config = dict(
    num_hidden_layers=18,
    hidden_size=128,
    n_experts=64,
    experts_per_token=2,
    d_expert=64,
    d_shared_expert=0,
    hidden_act='reglu',
    moe_layers=[2, 3, 4, 5, 6, 7, 8, 9, 10, 11, 12, 13, 14, 15, 16, 17],
    router_score='softmax',
    normalize_top_k=True,
    routed_scale=1.0,
    balance_loss=0.0101,
    balance_bias=False,
    router_z_loss=0.0001,
    init_std_router=0.0155,
    lr_router=0.00102,
    num_attention_heads=2,
    num_key_value_heads=1,
    head_dim=64,
    vocab_size=8192,
    norm='rmsnorm',
    norm_place='pre',
    norm_eps=1e-06,
    positions='rope',
    rope_theta=2490.0,
    rope_fraction=1.0,
    qk_norm=True,
    attn_scale=0.125,
    tie_word_embeddings=False,
    parallel_block=False,
    init='normal',
    init_std_qkv=0.0771,
    init_std_o=0.0771,
    init_std_up=0.0771,
    init_std_down=0.0487,
    optimizer='muon_variant',
    learning_rate=0.00307,
    lr_mult_up=0.935,
    beta1=0.95,
    lr_head=0.0127,
    max_grad_norm=1.0,
    warmup_steps=134,
    schedule='wsd',
    decay_fraction=0.554,
    decay_shape='sqrt',
    final_lr_fraction=0.0,
    batch_tokens=65536,
    max_seq_len=256,
    doc_mask=False,
    train_tokens=390300000,
    max_steps=5956,
    dataset='wikipedia_en',
)
Below are experts of layer 12 (counted from 0) of a mixture-of-experts language model. Rows are named router (the router's row for the expert), gate (a neuron's input weights, with its number), up (a neuron's input weights, with its number) and show model dimensions 0-127. Each number is 500 + 40 x the weight over its row's rms, rounded and kept within 0 to 999. Numbers have three digits each.
Before each expert's rows: a language model's description of what the expert responds to; "gets" lists some tokens that make up at least twice as much of what it gets as of all text. This comes from a sample of Wikipedia text that the model never trained on. Tokens count by the router's weight.

# expert 15
Description: Commas and clause-linking words starting a new clause, such as that, which, where, when, but, because, if.
gets: ",", " that", " which", ".", " and", " but"
router:515505523546436511555482486531568553458460537478474439454557518532459555527478435443472485559545536480462532476489451566444518560460536471528413489537475534452488466463481559493486540403569544486511527477522500558459470520440480511494512552489542538492591543461510459524544548459473517527520501508497495584528519506524419466470527475439407581512502544528524491504466505484490534484560
gate6:565502522460580494479507507454429544574475528495497548520489547547490498509482570480497446525481418514563527467463509511607545575575526527517483439531562557507487462453414493512510501441474524492361457515530488528558523455502475461521512522569511579503477578453486495466544483492515522507507500499501532467495485506507518545455513491476509485599554516469507520579524496484543526498473
up6:543491517490470552444478475557481474499539564476567446460392504509522482553518540514469538463475552461547486520505545460509534536466499483512522426465477451522542494555423492532537518531506502482503564462501475475500422568524442449500497444520471507480529486502508552460507466537519477490516545478457458484471345494467573557503526548527471446606452506484513519522555443504524469437496
gate7:522480523567428449618483510521571554434499524501468523508520478476423466523508558512446504461544499532503501444505452495482532551497513454480506442510451518535514506412547456490483462426460541505471465474486475489469513487475489492542544507429567493500501503519493544557575529535479461501503455537514511446433487500493461503607476489461408566506535487556549515419591487494526497524549
up7:430492502417520482490579446485485497504438491528515460522493450490559534527496486453565451536527490475506512518443508552520476584497524478533498503574597467517512553529519503551523485401483562484571535520487488532578508476489483514501500422577456381460488463477500481569468438449399484527476474527531541500530464478485481478490473524574507535487420528520492552502542491516515480515526
gate8:485515490484524475538513436471441604524436497485501459505505597523517500477542546463444468544555514535474488424474448459443474565479537468500500437497483483420559437530489468541506494545509519445478503473567477509507467480500461491511540448512555448491545601420543582459494529452481495501519494469482545494574552524511562497507517527447587550493550475474533488437511467455547504474484
up8:506496489529521513496501539540539417507569428443515592499474397467498505513505469528545486481486528487517463595514489521530511480545416514544491601502531476520478537422523503455509529463494480564490470535404507548450509542534519546493461486480432564516427437545446477490464547510528520480515561562471466503433508499487433508491479542555395514492487532452510471533462521510493450506509
gate9:472617542549549516445500531520504504528542482522453499469485527506438548494450485446518504441614474578523538515509499482503520569482496557555518488483543503545600517428453529507481491436515529491431500500410442466427568496468468472532533482487467516574561507565477497475545523449510535485578551523500500475499520442508531559469555527459541498533511481451526519503517486468464477448508
up9:474475478495525485558503533515497485501633539604467520506541535497487490510458514515528547425507469561499535545445496490539506594547439490491532516457516498502487476472549505487465549369505540493506449542431503462398534508534526486474390511510480528513488500478521487429501501412555478516492511497443462484511527515501482484435468480500440495491426520469533550471513481457429498496449
gate10:478443525541462504514452457521490470448503528421419491544512486489551479547487510523548501499576610513517513469547466455548500519500631500506493378487515415503522512564497508530539495458488491474489481507561468483529493472449509577467503469481525496486533485423530519564469505534514479572501487487465478442565518462511524453483487410503424384512506501528459501512469513512505492472474
up10:467529513539503462552479478542519574569481489444474476540523491450477409517457523503488512495562538460426542432511456455553520540504628496517439472447524472493515466538513547568550508472489492524560491490603473499484513459431534487456462496463514457552535509501505499531459501430488489519452510527480556487472479524474559461545540453514530541445581542576472553472540461519434516525503
gate11:457462577481540460474497426431545433488439515553547445451501495520501393528482422499545533534550447506509476494537479499495496445508543580521485541637471500484503526472488499476527483499533472532510515546476459473385507564419496469510480488517501492487513542551469504481523529458543485473523541484425444570409496501436508511527420468508461518491522530486503527533481497510519546499478
up11:465501546526497468460540545444512413440452524509477441462479512492516441556561482483488534590541491503471518489517534440420526484474515561557525541616484488489492523469503547482547476500552487478506519530472493474440444534425489535505433548454553487529493526599505490479493581464572486507483513447497518514461484557441421492572427456475504517465538488517485508511411511497507503462476
gate12:448491467489499512537449490501474515491577504470571539513452450498421462506517530503488443519569564558469470456535398505450489479477429503578440481465469528487532497565594444465524531505522503439451534534410533507555433566502517542451456482522491512560521572481485556509496520513491525481485500528482535490454497453510512570556497471501550591562549478515514508510546493482437522549507
up12:519555499486556479555468495538523535554465509486399574557502479523452589526465453475466562497427563467478566563477477508440536557535493479450465572518448515557503515480513464481492473578466513551465471493527426506496471491606503502448466383462519536515462487513485534500516524517513520486454519480544575510445518473453495551562522520486478508450527531561481518549471484507489473496446
gate13:457510493487452496466508518463578449495501479530514525496492489485500525556496540497583517540427473490447567585474536479484527443447458554502482532512488521511459584441539476486519501489483498523483491473515489456486453504543499480509428502590484498460473553497524455549483474532469487530419540560586503464534551530477496518492460487475457476402419564543564544568451506526544598567476
up13:517472486514602534584524505551450462539529532504551535482540511479591460446533436569463480481513536538531464479464479512533481498536482541469442519503515527468517442546529533543490538512442495502460456510462511493516529506523567492483503507430513531567409457502521528428507496476554504544475488441405438455463431492502470475421459487498544493549514423498450456458469491525504421469432
gate14:559499451571471518409505548592529526499481459551467429575486520502525511528460473570522504422487489362502512479514530470519473440489473513531482453533493509492516464516458445503513442449401487499479441487473478451567504512507488471575480505511472496430494467527506558529496543443483528402477512473554526484496434518531553539483551475486458493460545488496484552461471504549514541443494
up14:480505449462506535454514550556510468505477533496544469482421461506550556486543489493578523505414508549544478547465520549511493535524535509487466519454434504409472560501500561450516560497520510499483543433543431500500461505465445548508453540443520476503547475449460455521474528439428533545532473430500490518496491540471510451422448521511494501580466480435560470577516543497399517478510